config.yaml
d_model: 320
n_experts: 32
routed_scale: 1.0
balance_loss: 0.000429
balance_bias: true
vocab_size: 8192
norm: "rmsnorm"
norm_eps: 1e-06
tie_embeddings: "early"
optimizer: "muon_variant"
train_tokens: 915800000
steps: 6523
dataset: "wikipedia_en"
Below are experts of layer 3 (counted from 0) of a mixture-of-experts language model. Rows are named router (the router's row for the expert), gate (a neuron's input weights, with its number), up (a neuron's input weights, with its number) and show model dimensions 240-319. Each number is 500 + 40 x the weight over its row's rms, rounded and kept within 0 to 999. Numbers have three digits each.
After each expert's rows: "mostly gets" lists some tokens that are sent to it at least half of the time; "gets" lists some tokens that make up at least twice as much of what it gets as of all text. This comes from a sample of Wikipedia text that the model never trained on. Tokens count by the router's weight.

# expert 4
router:546518516434550567507433537522486430470461486467505461474454450480520492444526525495518502500493434571514446587504496490512519470508484585438446535469551542458526566465493389506477465490480455516541542431504469487530533426479495516547547460
gate0:424440542547466501495499521495470514509473444553547527458480472530556510521518580501524556482514523531574491376537536471517499537626454495486504516468528466476528521559512526528507523485545464542454515447517507449524466513568525582436452498
up0:447476492429516455512451436388534529506511476524483481514565561470445475517501546441490441457453495448546512540504519463510459519536509542488500512557491468406446453550513424486476559498502518390556521509459503493498531480520563438534497540
gate1:531474522624488515504472482442505522489521451544464444460480511545531439467470407503489462511529461488474457522517429531480517498545489517483515424516559547540526524512479469525518467445514499538508511556466527546462522478547569520478487527
up1:459550518466517484464475454539522500530491486531528532523511459466475427527526498483554493484509469495538442486538553511547476526440568531502455566607372540561505509477420492515433547511467509525457495514445492483489464496537464459553456508
gate2:504500468530530532478551571488481483495534510491560479569522469465460503485520452498425526500537546566537510446471521491445584601540632484474576420580534552529475493495492427450450446475521528463517512489494515553500517486495477495537551577
up2:480512530500516524463494507453534442527503511501534508496450449407492460521515470538539480504544473511494495514482413533442475524521599615452467473504520520555551476553564538492471484537425515536504505561436440416539495553507436417511545515
gate3:518492497591480569360512497473498445562451508445491472564519476471455494510583538520538499523458430439603504471551511508550442529530457542479501507468485528520541489481467465481462497520484567502531462504516443575575511509530513527502521540
up3:523553457458515473466523424613507395510446540581533471560538525510473437516443499518492526535495535562494503484487483573471389482547473459505525485519511488482491554543486538436494514499511488435553533473505474460478527474446514492487466569
mostly gets: "ha", "as", "ali", "ast", "eg", "ah"
gets: "ha", "f", "eg", "qu", "ar", "ali"

# expert 29
router:462414505565590501471520473532472593445545577577539531543541479523437579545551489451474506577512551480555540490575532482468458525502522518509538500524514392489501479537474486505480471453476526544459509509484501456447496466552485520546528418
gate1:465465533504529435496545468540543443435511546502493484570495511508477483480552583518588536519516472518570487468490529532535508509506496461502534488562435435509481486508466520559527447509531549518449563484507473493515507482500436510451526468
up1:524511452484513500559532467513516546508531469452497516505499461566487420515481538494497529515508535476512457486574536472487484421507497503538508491506473498470442471524498544503480506494522502486470483478490540505486532484493524417502540436
gate2:517433510490529451502525539452513521547438581434513567470518518508510509492500457445415446515507526475479536475548460557565508515425484539536489536514627470476549499548502532519519519507487494490536490420595516548499520549513534453488493513
up2:510526529551537464575548522473541489457449501485462607402574544463512525514479466531455453508498531538553507480592472496493492486412516569557512545557557474431489522502524602484534579434493470496547506482579435572560497513487522511477502475
gate3:478502486466448472501518489512481428515556565442426427529519426615573545493521576460451540493496448520503475477498473519491529478462514569562557464514493544525495493532548484502561479503444509579629483472491501535510596505543512473431518517
up3:497428471469456468464480494507473491419504529490488401538463556544433525576495495504540453490469480540558464549516457431486482466547539539540546460448525533541478533476486528485506538516507504501549519498555551504494536463411582483554521550
gate4:576495536584545474467478512522581431510478549486506528499410537565479507535566552536516483518485591463607536455465502552479431474563511530513491546482545506476486462569455558500488501518490591431415485547503597485467523467415502516435503465
up4:505477504467535538475543486453471439544399431518468608482448453549501478507560563506497470533495507501512485530418574435485555482537462504453516455471454563561521573494465497499441463524485488490581457510480544472466516431487561544491462475
mostly gets: ".", "w", "le", " .", "ship", "we"
gets: ".", "le", "w", "we", "W", "ship"

# expert 17
router:472454479514431497451459447445489566486469542488512465478472475569435483539514520497554454538457455520473463500467506513478548544450527450519534499479505486470448442522502528486508509484483458548466532498463405456467589472596496477488538429
gate0:518431509447489474476510530528442537506535515525521457453491565568490451484444530513515484455564453570500529529561502464460446473461480524451508477450494451517547500461476521517535462469499574497506502530436470550516551517520435545566418513
up0:497532499566500475482517465534590485496462501513574435512490535460471469531473536476420489436470455525476563499481490508487491450483553504498515529495469480487574454472456472438458497451512507523514556470519460474570534509500500544534565375
gate1:480470501526544459525461455535504442495490517533495504556544454599439493477484534518530548538488517533519534532493494542528520489543456513495504432533479577505479510476505470547489450539528501582617546503474494531518599550487516558568558511
up1:502506507472528532474504441514490512548507524521511467499495484485532477538509472517487472519518517461541431525493432484530490549454530514453475474585484417565427559547520480530525455462466599493492524498514520532514528529532509503500465492
gate2:550475474523547501574491483519476505490503516486435512508560558500521566481439520496527507523433493478494451453510499509509532460501568512494443460477493536416558528509571512515482479566506475474474420509511534472473474478641461496484508438
up2:477508524458485502482509440513455523504577503410498498412488524511501507516563490495569461551517481481533586572456528511481507481529516516427506536508453456518541449441447536451514575541499477500501554522400481605526431514513464472480445544
gate3:492480479521517475479539508541549448510473453427638397547498538458424396495479459500474482462422535494525521526471475553508521498467465482506456456541552512486492472473499486494485430474520432495522575502512483508477538497508511511541516523
up3:506484507517566544485520525573517473528461498504614475516527540509538489449474471430460422473487504533561468522433498501486513555489429478606510464545540545432512482463446516531563496573512431534510493516506497519461519470507494541460527485
mostly gets: "c", "ra", "ro", "hi", "ri", "ur"
gets: "c", "t", "hi", "ra", "re", "ur"

# expert 9
router:504578486483537429525529556452494465519532466488533494500449455487566492475561501447442534499441439490445483504523470487511553509478455548597487508515501426460518481432475476490492465472490499446502449522501519494582580548473486491494598459
gate0:470474503494446498525465522483591487510520507572442515490509477469480530491481465566494466548480477465494489449524479528499539482463520545531467499480479549529491500517532462427586512527529498510477525434511575491549526508531520503500460559
up0:486427475503477441444543508520456434477570503513523455495523475408509538487473477446510535486523511497487451477497454526504514545409484470469452456488529554495535508500529463474506453514517434483485444518562494465516567506484522577517515520
gate1:521505473445531628493531526449478414528572552487552504394461518511541612514466453517447506555471508479486463476513437479513501518553469495487441509495586450508543497500480566469469534492509471504491533496494517571490468526464492486476519478
up1:514557452479535534439497463505554482499517457470619512514475460421449558470477532475488474592506423453497392502519576497560443498573488470521481567528546420505477455487407503451526549561491536490520535470467457560485492514444530547503492450
gate2:479467542520428533532513478508413444568567466604523580556488522498547538470509500533479502497605509472538556538522489516420457544541510516470487515481491431450410477534481527478503501533490530544498548511513407498546569612499436573559473505
up2:481514447519471493485514447432503536490519467506439446486509543498513556529518541606510537603505454504490499491461513526451589568509545559474515471407529447520413521459535635481462522488536504545539508497515566527501514549485502498496522521
gate3:546562512550447494511559577518492523438490469554418467589500466530520481538527472500513445479481517516553534496499466478523502542490486451546537519444430557522550524483471541528515541562486538508458587431524556582465481450545477451563458443
up3:427539497510535517495463522563532430421501548441472408489508494487423466457567455506485520483456486519529565465437489498524486462442439519512487526487499498535529522480561493550460514528499522470475509505483466489461507506461477492552465457
mostly gets: " United", "m", " di", " States", "ff", " USA"
gets: "m", "ng", "ff", " United", "iti", " career"

# expert 11
router:449508502441485522514542559502478497493490460527462444515486451532482496516482429459510466499537457511479529551446500429510524490525547609527505490418484484475549527561503492497457503471571419577609523457535521481470508465463478541582489490
gate0:557488543428536489456503467482539520460423504513420426497445546534509492464491500454556451445465598462511472482516433474428496500470514523498492474511456552534536459527427491508482524553465492556530500514490479503542546535542458536521499562
up0:455486545515474525585520547521460508453499529484462435529442518502537467498508482512484488451485450549539443554529495495483510552475436447428504471460519529452522483468457446479504525528502439543486459464522480467532524518467536486564490537
gate1:468512535491415399544515513514413500543492542534488554479449467461560503505538530504504558504414470534487553501541580448521535475502408431534513434520440525466461523595438516490522507464467457585479508460442515510506558464465466481524546480
up1:478516531458572440453520465548536458561493520519507450518475497526512490460495479482561447426508520505476546424462442488477596506488531505554484498445496579523505529479515521459497485460487504405512473474522464424592518550512560459549494525
gate2:554493477473472484465528495406496512504471504523468494501470473451508507522525492593461533442484422487504509514500476518484538512484571498566441511494468500454500459519475479526481538514523511452501444463467493548515504404526476485529506513
up2:473508541527480490471493516564484520513471493525509523416529415523514515450546474397523523545541513499525572503543443483512506441558502398490451584488563487483474469462532531453519481536484411470532570461538543498544502492553534514546550487
gate3:537467497492462497417505531520498517464433414468534535467517483491479475378520401467502525470472527430491408485577512549554585537472477516482475442498525555531568489527518513479493488403497499539471531483497464497504527500458515479505526535
up3:485526534520467489472453549460476517478464483481520487547435507482505498454504502529498478502500486437468564447465547513517500474495449503504582579583496509578458558636534442453501600499444458443512566532501423400454478427477497476564412505
mostly gets: "ci", " de", "us", "ke", "ae", "que"
gets: "ci", "us", "o", "ke", "in", "ini"

# expert 7
router:536568474593469433462484498502501492517479541543490451523509522472493512499524544524492492503526542388465498448471551480518544452529413496441470491492481531520469429511520466513535444464458545457561474480443544514529524577473492400482478556
gate0:491500441487492447510513475520491492567440596545516455439437457517511549447470483490519485458535558576507510456517481508546511480546441532468474539463484472463473410499494494500515493498531447457450479515510399520427543493534434485511515511
up0:406494427533494463528497484457437544512562583535514479495459431486493575478503425514494449448506512598473536516553432470559443549480496507492438610477478534506536462516511448465431549499563438487450522495538425526459492506509458475483518472
gate1:470444521530528523526512493480531519514458561508488438491520527578543522367493478498504459495465516459478455489478470479438496494483529532540472429508547532514454449455415455485487440538577449403532486514507535499495498501532493524442537574
up1:513549490546492459548537486488560497543499550475528430484482542495518524488537445472519459563432485445541516531485470429473518502463507513517543500498502532505448540447465499452524524534511419430552470526565557549459467459492511532473440476
gate2:575445514522428466447530615545498409507411435469449522561568442456512506505526447484464510484517445484472568524471461466460499481469445396513453492462542507494526515525490504572497417469536520537526568432491437566507501481487463512483497485
up2:525456560551493499509506498513581477457518535514472536525462428493513563521496569424558515458458500425498437500471514523494521504536419457507553516475543583469470417536513497540484440543527508556501515480479533545466488467516497519479546500
gate3:536502489468505483476492518528492513547494510548443373518437490495515459455507567503467487458558540496475499519498471462529478461521433535521491472492453378547528492476542543466461476485444493515516483511518499488526497467553462516514484480
up3:520447499553457534553494513504431535499552411518528549471446466431500431515483492528504478434505414453511468548517398506516494455476488541508577552502553527431473450588530452523504587551581542465543501540476577557467514502461470509476507436
mostly gets: " or", " other", " and", " some", " new", " than"
gets: " and", " or", " other", " more", " than", " new"

# expert 0
router:487560482502423515494478421504555497493524439455543525539547524504494532581449562453521525554529513492486556485474550448527486511514524437435483460507444516495509459527572491497475519520544517530475497553467524506451487589524452540472507570
gate1:503475428472540538403496532582498544491454486624513570455469523576491456515567495520536501516548516496490542537479501491473467487540468552537473479529493575542477576537484580477489489495473471568465484484483507494456552507558455435516515528
up1:417456468536586519526519499487576462599464506454477566521518415468514497507494457485426525481500517514453455498514535471497506526538476501561556537466557528435518523515543528502482460535464525543511490543506413507487502515467495487461488482
gate2:471531510489476496467539504491426393501466487482419521538431493494470531505475467481466477504486494498428515488503490483478532493549519431531604500461471458477451560544556486397543559519528552462445441450536502556508439504423508476459454488
up2:526440526494538541502490481482462501410553517482525524435491443484440444452574598476511525608450551495471540465499509440460468550531508522478502554535559590468478482511525477504563456535513508490529486459454440485463527476530551506493527472
gate3:469435611521560540486542494470467448479527494511527463460498485532530525467506558559538524490521568546574482495510463445514579547517507532537508492369492467569534463483476470510507493507516494462555459508548422503499537509585479539486503491
up3:543477467520488569440531511465521509531513464547529503497547501543523446478477534528507548505498575527520495526523510466475560523566517510547499442391518502583531529500546518467467452516561506597528496507549534565476562510515463552507462514
gate4:499464517509497460506446509448515502566514490404445485492542496545513481535496482426456517468479425392544502480519520541477535538484434432515517518591450570420523505491515449479478539551505534452480428556479409522560550517553495553538505537
up4:484482534489535489498501503488558423592647581490505528507562487547461466478507503468476483476471497532490523509474452536494509435446532471502563486562503498502527425479519549520547438417540515514501482565466521534531532454439523466429464454
mostly gets: ",", " following", " with", " followed", " ,", "with"
gets: ",", " with", " by", ";", " following", " –"

# expert 12
router:563524539483517551578442464578480552513505494511533534503493449497466522524475493462394461513483438471555535509454427559433475474529511572491543456429441502550564556518516483421480540495469514490498511454517477468426515426457491509565505485
gate0:480520571511467535530502472454497435465470529455446480498377526495534580488525538495444442467569549390478424500536528519462470411512564465526500503475505551494514558517479429485465495557512495452545518465464448504520557480471534457451557436
up0:486526504518528554517545529481419561489495503449548484533415546423547446419489493518522494512491467432436504508459499511575547482491511442497471506502526488512578494548545434540427478480510507491589454491510490580491458515505476453552539526
gate1:458515532537556424488474518551519469472545504494451536503514503504502495447524499480483475452550548558500537479502514491562509511545492513469480533543497517485442489476532455438455522452451504515478500486490463441542498508476461543490536550
up1:529560487468530481458482492498469518600470459502546496466489511507488507575491504470526497506502478490510413538430504466468508557591441574571454524568493445415509521519519457523516499539571488500605552454447461530551502399497474500467578536
gate2:468444501512490501487544591456534558510452526475546558497440483535445497489516517440544487505488535470514460438468446590537492446522412446490552534509491445469531440515508455493514467529596505547588486526517464541544512492442548514477453504
up2:522511547512503466506552547510487440446454510495539528505496522526466511471506513479517526431519505474492498482535454483485476487545503496518471522476506518463593501484469475457504505519441462444552483516485494488465554539531500527570494503
gate3:485448573491488506527592565521457484484380506495517518538572522530570500491503442512539491487474387489536538557535497532495472455570597528502503540482498446498462466467530456412502498515471468493600472487431492492489560472448483460518484487
up3:519466549430550534447503539526474523463434515491492488478499444502486463461505466481449508467451447494484470528549436502486473507470477479519454558415495469480458528487593461543545481467404493470524510472539493471474553477546513501513541380
mostly gets: "z", "ic", "to", "am", "ular", "á"
gets: "z", "te", "ic", "to", "k", "il"

# expert 10
router:436509485464438490453512517469464511500479544475543451509486548492466553547502528476494586467468561516551569481523441483518473522511461446453598465517485561535497462526427462541510549478529604487493508485577455532571478536469466435464486482
gate0:543505486447426451528453456459550439510483491514493474550529552436527506478521536469565512454476474494561494435530463510610462521496458513477512489524467484487535474555439517480524489522488520420535559534530496504572470507528503470509501382
up0:539501495633498486523561589532460504533535484501549482479474479513419493473481472515533486461531506498466475516531520454517457487459491518530468494511525531514539518469484485435486498534551464509527527462481491581483548540475493498517482558
gate1:420438435507463483537436483503476505475447455558523502510510488485491417465550483496581492466509517495501440520504468543490432439433511506482482440521561478487505485513585498494507436525482495513543458496521446554542497468539585483480486482
up1:528540525477563531402523489435581528543510491494543502507489470553462501495512443477494497500537488486515491511511460546489512519495471487499526501476503531576527557492460506483477545494479476531462531526533478422499452631528484449489492540
gate2:391503408419458498504520412416474536590540503507459461501533517536484557524576522580473470497538521499531569505541513531404487494537483491537568539482569514491579524512407550501543511481550488440528458466476539434478572539501514554484488510
up2:465436490507446482490477555534448570509473496574466463516537494509455443550507470484470541509493485533528582512503509434498483489509461457489521604578467454503461457458471467493492519559501502462529524443455443578443539513514510527476555503
gate3:424563511534471540463544529482486533468546499479473580482520362468497481483496512511556536479460428485465484495512487621511512494509566486457509505527539478576575436465501532457444528520521496508530532411488499593476486477513478518517507448
up3:535456498517473557523505452522489522531484547490545485518546579530432460545484492513534479505534489537554587494538477460488495507493462536492447499460403414482456539488458511570530525490456506523480461557521541519583511506477569441493544461
mostly gets: " were", " was", " is", " that", " also", " are"
gets: " was", " is", "ly", " that", " also", " not"

# expert 27
router:531522511411555491490501452577496541531556519521512473442443470484457486529479515473494457474448451556491493542451474496535488525503421559548511522466500473453576517519504474456473507490493439454488540489513495512574446494474592519471530498
gate0:557455608465448486550445586498402546496544549539407508541582492531481557508448490398462532501441504432445380498513468540538503456450531489490493480534519464444526494515514555550518510585445522456557585503441487446535509506458504597461503514
up0:511557497549538480554450520594533473498525535503458436508555448489508487495487513532556545460496471514464494492504442484485452418445554500529510522513573482545502480476498489474505459533448505511529532457572497550509494490549550517567566510
gate1:510482433417449493526511459505532473479458512495511503484534494478412485431537481486539504481486511491496501580488521512436492550541491496469478500456477502447440505539471465478489533506476456487439490475501505494542548497444486552521560489
up1:534491584484543520491553485479546522446489517471457481561459546555557513477569467486474536516468498570510487414461461529547552520431491487544421544523521518493452529560501476480519495491456503406575522503506520485503524519508529506471469473
gate2:534506457460508411513526490517531504509597510535524530497555392532508598555509550497542510513505517532535528554610460499529579535493434498444357460494510493482547457445472575559516483507552489518467486425522554458473432504476424475600510518
up2:530425507494521511445481457506507450528408491493471510515445536446531398503515543488506454441511525468491491548414588471603420461525485446484508436494466496515383491500516485488506495473444529506565521483573484509554515509537476474502490442
gate3:560506487462469464497513525478514514489494538477412547478537459500496511464473452529501516445551552554468500506436468476580519430483560537550589517471578548521530494554537500484501587509472524505507485435525495520463478439489472519564492510
up3:470497471493512493476516519465547470549521432559514521530551458502539486492449499561495468410536494433469486499599509530453451458496560526511454544474591498467451565542600451457553508482529505497463424463475484466496534449564525428511538547
mostly gets: "ta", "da", "ia", "na", "ga", "ba"
gets: "ta", "na", "da", "ia", "ga", "za"

# expert 18
router:507390505526466520533459482493508521479516440521543452495504505482455490470506534548562552467511528421450509439531464531449500494469548495513510589442483486533470526471473479561535488548473519544491506460498474524541463491438472527507520531
gate0:588559493509515602538478525510447454548455465507603534482493499526465493479476588490468540510570496438467552506431426526514468532495479516498523487527444432513568473532531478508617510488463555512503525492516541457480531423524483508579449516
up0:487477524487462531490452459482489501488459467501563469460456500522541512519516555513548456549555510458539526568511453480541486502454503476517545558447491561534523530447504464541509468524484515491449469547440486453440542497457422451520474545
gate1:523441470499553480566497491492507453534407524482485521471480526477534447504570534563473529468574495534535497515496506506457517474468503586562523541463445593437526477525483481536533471541488500515470438411521438421474451505469524524396449591
up1:405505441456460520497495541528464514502468509477508526494465511520476536495453463429595504444452505462475448474530499514541511497501545482474461466543501447511476528529485506513471467483530604532473525469529506536510494509536481515459469494
gate2:537558514454517423492550578498517517500482590453509491521542474506508530452438562490574453489475386558569485542508515517504450450473579539483458489469552450405543488482537483533478439521542534542554526489491490504485505460527480522498484469
up2:493521413512503516476464501427520512488524456507500530431575517436435456509449499450603526513524513531481482538502503485496547490460556510525509470514447445511533510450442482514517527518440507499429529496488455529439487503464496543524508512
gate3:441472533487533589550476521479472521529468494545492505520575533564529449487422499527530536439445514450528478492524459439442509521467536553469509417515505485496473466535493462484532513524510546501474556499472483551539496555508482517434489495
up3:506516496491450475565516422490497501552475505540546496539471485521521493488544556447531490457492461465564509519454484507536454491488491514545533587459569497461472532442497518467508560502443519464513437524490467494497436535457504515550520516
mostly gets: " My", " Do", " Co", " Ham", " Un", " An"
gets: " The", " A", "em", " Co", " Be", " Un"

# expert 15
router:505485476503546498534520481568502464533467547465469499528479475504478524488486470463511473519468492506492531440466421541493505514438532517520491510472524500479534511496494605520506534408494445535529545472520512430511488501531524419429494436
gate0:467510548527456540509506510445508486440528524474535548590495487515592495522496457513506495468474492501463523474452457548444530470486466503457473462479548499457542516484516486471504557499491557528467505386494484504437522455505444564452455490
up0:456480460511523522524502466504530493509476380490511477539512464510525514557519432543480485458520500525447502491481474547448556483543490443534523468479474469515482534609493534532514488482512463510511505500512541541540504507462475507527481475
gate1:528389551554473447463463502428475470536577512484479557538515448515513479522499531560431517446439487508591518508495470488536537455507522469487477554521521498472496511489569494521457453466493500511568541531488481519493503503458521497458404497
up1:571554502534466536501544526503487445461519489508493479481522508496593515533473491471506412489447500536448533457547490477519474496538524477490510452536517509544475549489487494496489508455485537456489425483520540542499461439395477479520494494
gate2:446518541508521560441542504608550481492485485464492435511531523472472496584474531514545485435497495470429467511537469507487505586413594490416432519524474469532522543536515501551438482518464537527443488461538604452512433505498449489633429531
up2:584543526483453520417465528479482477475530548457480470499540538518466524506489546514504481515542508465453479468467505517468533452469423460474525507505570567497507458491523470544584461501509512491600433541459441538478503508523458521514489488
gate3:546530452501562432475462513506549440483524488442528506470573554515488486514462569512512573526493489515500520484468509508531533563563439479528457539521550521478503455486541462452546483523540511460493522472499429490492517507503488504516487513
up3:500501494484544514587473476504478469409506423511511498474453469436533410511441364468505463536520490505526496555528556498497519550454477541535511497507470543488491496472451558539514501594435593590537408481506492443560519492557458445429506522
mostly gets: "is", "ow", "ul", "en", "un", "ph"
gets: "ter", "en", "is", "ul", "ow", "la"

# expert 19
router:476470502517528584478547494481542497551528487481534510512521582522532486427484524434556493490449467431559443472523490442499518486555514453533460564421472522538491475490509515540544467526475496509443428533504541554442465505459480479541485490
gate0:552449456453472519428530521524477506461473552545522489513505505405467489498573520561487544448480541504571466453527554519501495455422473521517518437499471545477479504476499477534538469529561451410460519523464421441540470521541449459517520509
up0:608487569473405515433530528512462462515492596508525486521510469562502516449548405545473507514510532499487534526524566478542524524504420490538520497448519500552543518508501493489410501514499507541477527531504472574488441439584492476591505497
gate1:540519550469551580512500456529458519506453555497520434547503480512561486498568477519486449456468485466597441510531496503495495515517520487517539480491549617476537519516452518440471436543461476497438425558493563484559524508524510457509500490
up1:437525522500505485462526502525422458414516455481528524478505527519493553545496480426502469477496505499510449498488532471463448496463582463455475421455547538542521508482504439498489547482522515467526527482585466510458460516557501477541594511
gate2:531512538520492490535411515492540447465437493507498424507535530493495531506509476520545526478550516555495445562487486419515433492503528481473582451501576512503510554435543508520479502548522484471537541552565477526415495450479493475481499509
up2:441504484489516539449492534512527537589500440448537529504521529502471459542475468529458464539485469466473513458436449562490480470500547513487434504540507511429553546517512393484515523501524461477570519533505555542547452509518491553494457523
gate3:511563489461491529503589512455439499611518542508602504485524527549507530506527462549500479466512448532472528462441459487482572492522439492487521526471489486475459546524494484506520574546490451512538439560485461575565514509469511493433492542
up3:499493430519554420517427460532507507499545452475489484491440479456557521446544500494507521569458499459501483512533536463537494480491456541573558462499432442546443502555438440490512485489510455452446468568513524436465541485496495519527502449
mostly gets: ":", " name", " album", " title", " company", " son"
gets: ":", " name", " place", " album", " film", " coach"

# expert 21
router:482495444506535477396521536494482505535499541509475510478490528494478548600495553435460530511504465488438538539535562503444548522486515524515547488562464512484432429505528414559486561475546549556468530482491510500464576427590569462481470481
gate0:489411487505502502522448483451514516501486515502548400504477544511503536515519521495394562529449438495555534514530494503530561519488434525472498513517485554524456413500506601564529511508471485482473510541512477452416465501495524536545438536
up0:505507506490493506490523507496420537472556510536563535484500431533474571476520518528554510538443429548482562512529463495444525540502534526513467476497495533483454465436545447517460483462424505513520473425409500531516447501544475420531573591
gate1:562467526511552451498470492519569538492429515459512487443472433527529561503561571523535454463471516561529526458544506526548511470473524560508520479563437568522571549407492512561471588476505460406591395522526466550446475458492498575489500481
up1:484593474524509491505579490575540497533497535412543458492530538456487579432478493544489494436430542463509535507478522529500505491430450463560488512470500413533442522433540469458424562516522536502509468477447465477468516533492498503514499610
gate2:474561508521580543520495541468555504495452603475575542496498461439428541480466526506487464514467456489577499541471425513516401541505488498473543524415543464527506485496476500533551497565494458442543538546618529468452455446487480500491552472
up2:500556430543532588462503489508626549539505603506490526424496419493504503520452514494426516455504467504566500485524457435458485532440468399458524554512449445482484441506486490509441480504515505565583486497571464542467466444545443566585474507
gate3:417534491533524477511490540542473411525495455545471465488572543484385515560471524483459510492554517497468485535477471505592475468488471549452606498527504526425456471553534520523476504532497533532513563512538539482496488491576499483440523499
up3:472520485510510464477469521483531400504641556540485471505466527470473478541463488550490455482553493589498452493474524498521497434487470515450600546543563503455513493465490538481454467519530523571560503482567558455546485490527480546474572525
mostly gets: "ate", "ated", "able", "cal", "ct", "con"
gets: "se", "d", "ate", "ed", "ct", "di"

# expert 5
router:523469509522508521525555509569417408478448561479542586511513513536537416475502552480542516474463540503541507465473516450482486520413436474407477483462499476525529431585547507508541519462454499452457527464491510467450491562509613523487392534
gate1:520511474471536458562501488497576534468469449504472428564560450508422553471494501500524462489457542493537506513493532582554522535498508445493564600476449503493509510425484535469515509490580505413497495485477513480496479458522491493516523514
up1:475547392527539443523477522458555516566497436465473400540511477493489525426494480512484571435499512515617521538513499552521455506513441494488476494558474484433501497463528478474489398470496500511426483435536518498532535478518476487487466497
gate2:492420541442521595534471485487573539547480570487460475465526517506563491479484493516494481502545464490589535522530434464525557446462532458426516503466534520517527528476561503492432506506576567455541501542474410539476555504502511494470523493
up2:510510544475521423470490534517508492547504425530495467453469477495439522510532591491541464517374463543386490436508487530493438537395552513477474552483512543442490489549437523506556487569424440516530581467489475446510445483493508525516461532
gate3:526501538422573529493568490433474462508546437565512548555530472446554487521477476447520475441553519527488494497524506473558427495427557418465509516452563523517504439484473469541446464536465541476459501409446488377537530476614470466502487495
up3:422495545448525537505499465482538525497508425586491466595535491430537399476442462499531522467420469479460467556479487480561532478516453499479426529538502569568504453498519439459505434544455464550564578433403547375537508522564439510465516505
gate4:498445443465566551492500541517458447510510445505510464522565482518452542459488561557511418494475503481475459481516462538420508561533485465465528586495523510474543442476495509470498485447609484503487497535515531508549494496486439465503482453
up4:528468484595471491522494528547463452478516483602512540500495479469469531473506499567447449530507489539455527479564508527489490508516579512443482439458452514491503547513485434480463513493563532478535486440506541561566455445526494519473534433
mostly gets: " of", "ss", "man", " those", " for", "lit"
gets: " of", " for", "ss", "ion", " from", "man"

# expert 13
router:438516498430566462463467529520457409485534492550478454504489474467499548570522497437528440480513548513522513539540518506568587568495489499547500504507526502467447508523520476533519558471489533565488503487540515474547468518521554484515439502
gate0:524452503528463484530531452446471505465483577532541589487458500595491481498439568514508431474521562512550573514513458468473463505508527520507485422557489515452492494544486494450545515457487435493501556497526516519534537503435531525407455487
up0:463551546531450498519554556461426500578507555543480515476545590510450532557491449529485487536475545485492540498530514530457515436491447560523477463559475460497576490515559541520558526452493473428564391543467530564446466451540490549479475476
gate1:466518487457492493501478495507516501426468555503502489499513521552443538549470509522482528530485430567571539515552514457484489423496479435445526505495480539448557463523580466513528532578487493500548429505493556513487491551520556491526474556
up1:471514472560511561549561498484510496510471473506436505485524437553401499442454445459506504535496576459500541447445509529489488427560441518509480517470494491449555518498463473546512552500486469478405558453472395505505472530470504521468521507
gate2:515519469421482504532489499500505506507495531527495454548522502525527485501571484443487474493522535488537532492504502634461513450505513476555556533507462528456493515488551480485526515498524474427479588548531536473493485517461502521474487555
up2:452460492444555508478569567536475444508477493510588471439466469483486512461513434487525470517503432511505445596468459562497487543491489419514545472499457469496491519481595492437495541567514463475461453537428503522464512438567548485492471474
gate3:556508444482524514428504437478497556492469426574505414481471453538507521451449502523503503534504480475496487455475455480425557537525540508427391417525439515531512551476463522453454488482463486562459506496445484482448411510530446470524522474
up3:495492454480451413405509531468516539503578451534482417513479486504471524524550411439479538478469559528526573493502470517450525485535507490504437478496472511553501503486473478479410475501536544551531473548455468506478520460519482585454418479
mostly gets: "ti", "ton", "tt", "age", "op", "gh"
gets: "ti", "ing", "tt", "g", "ton", "op"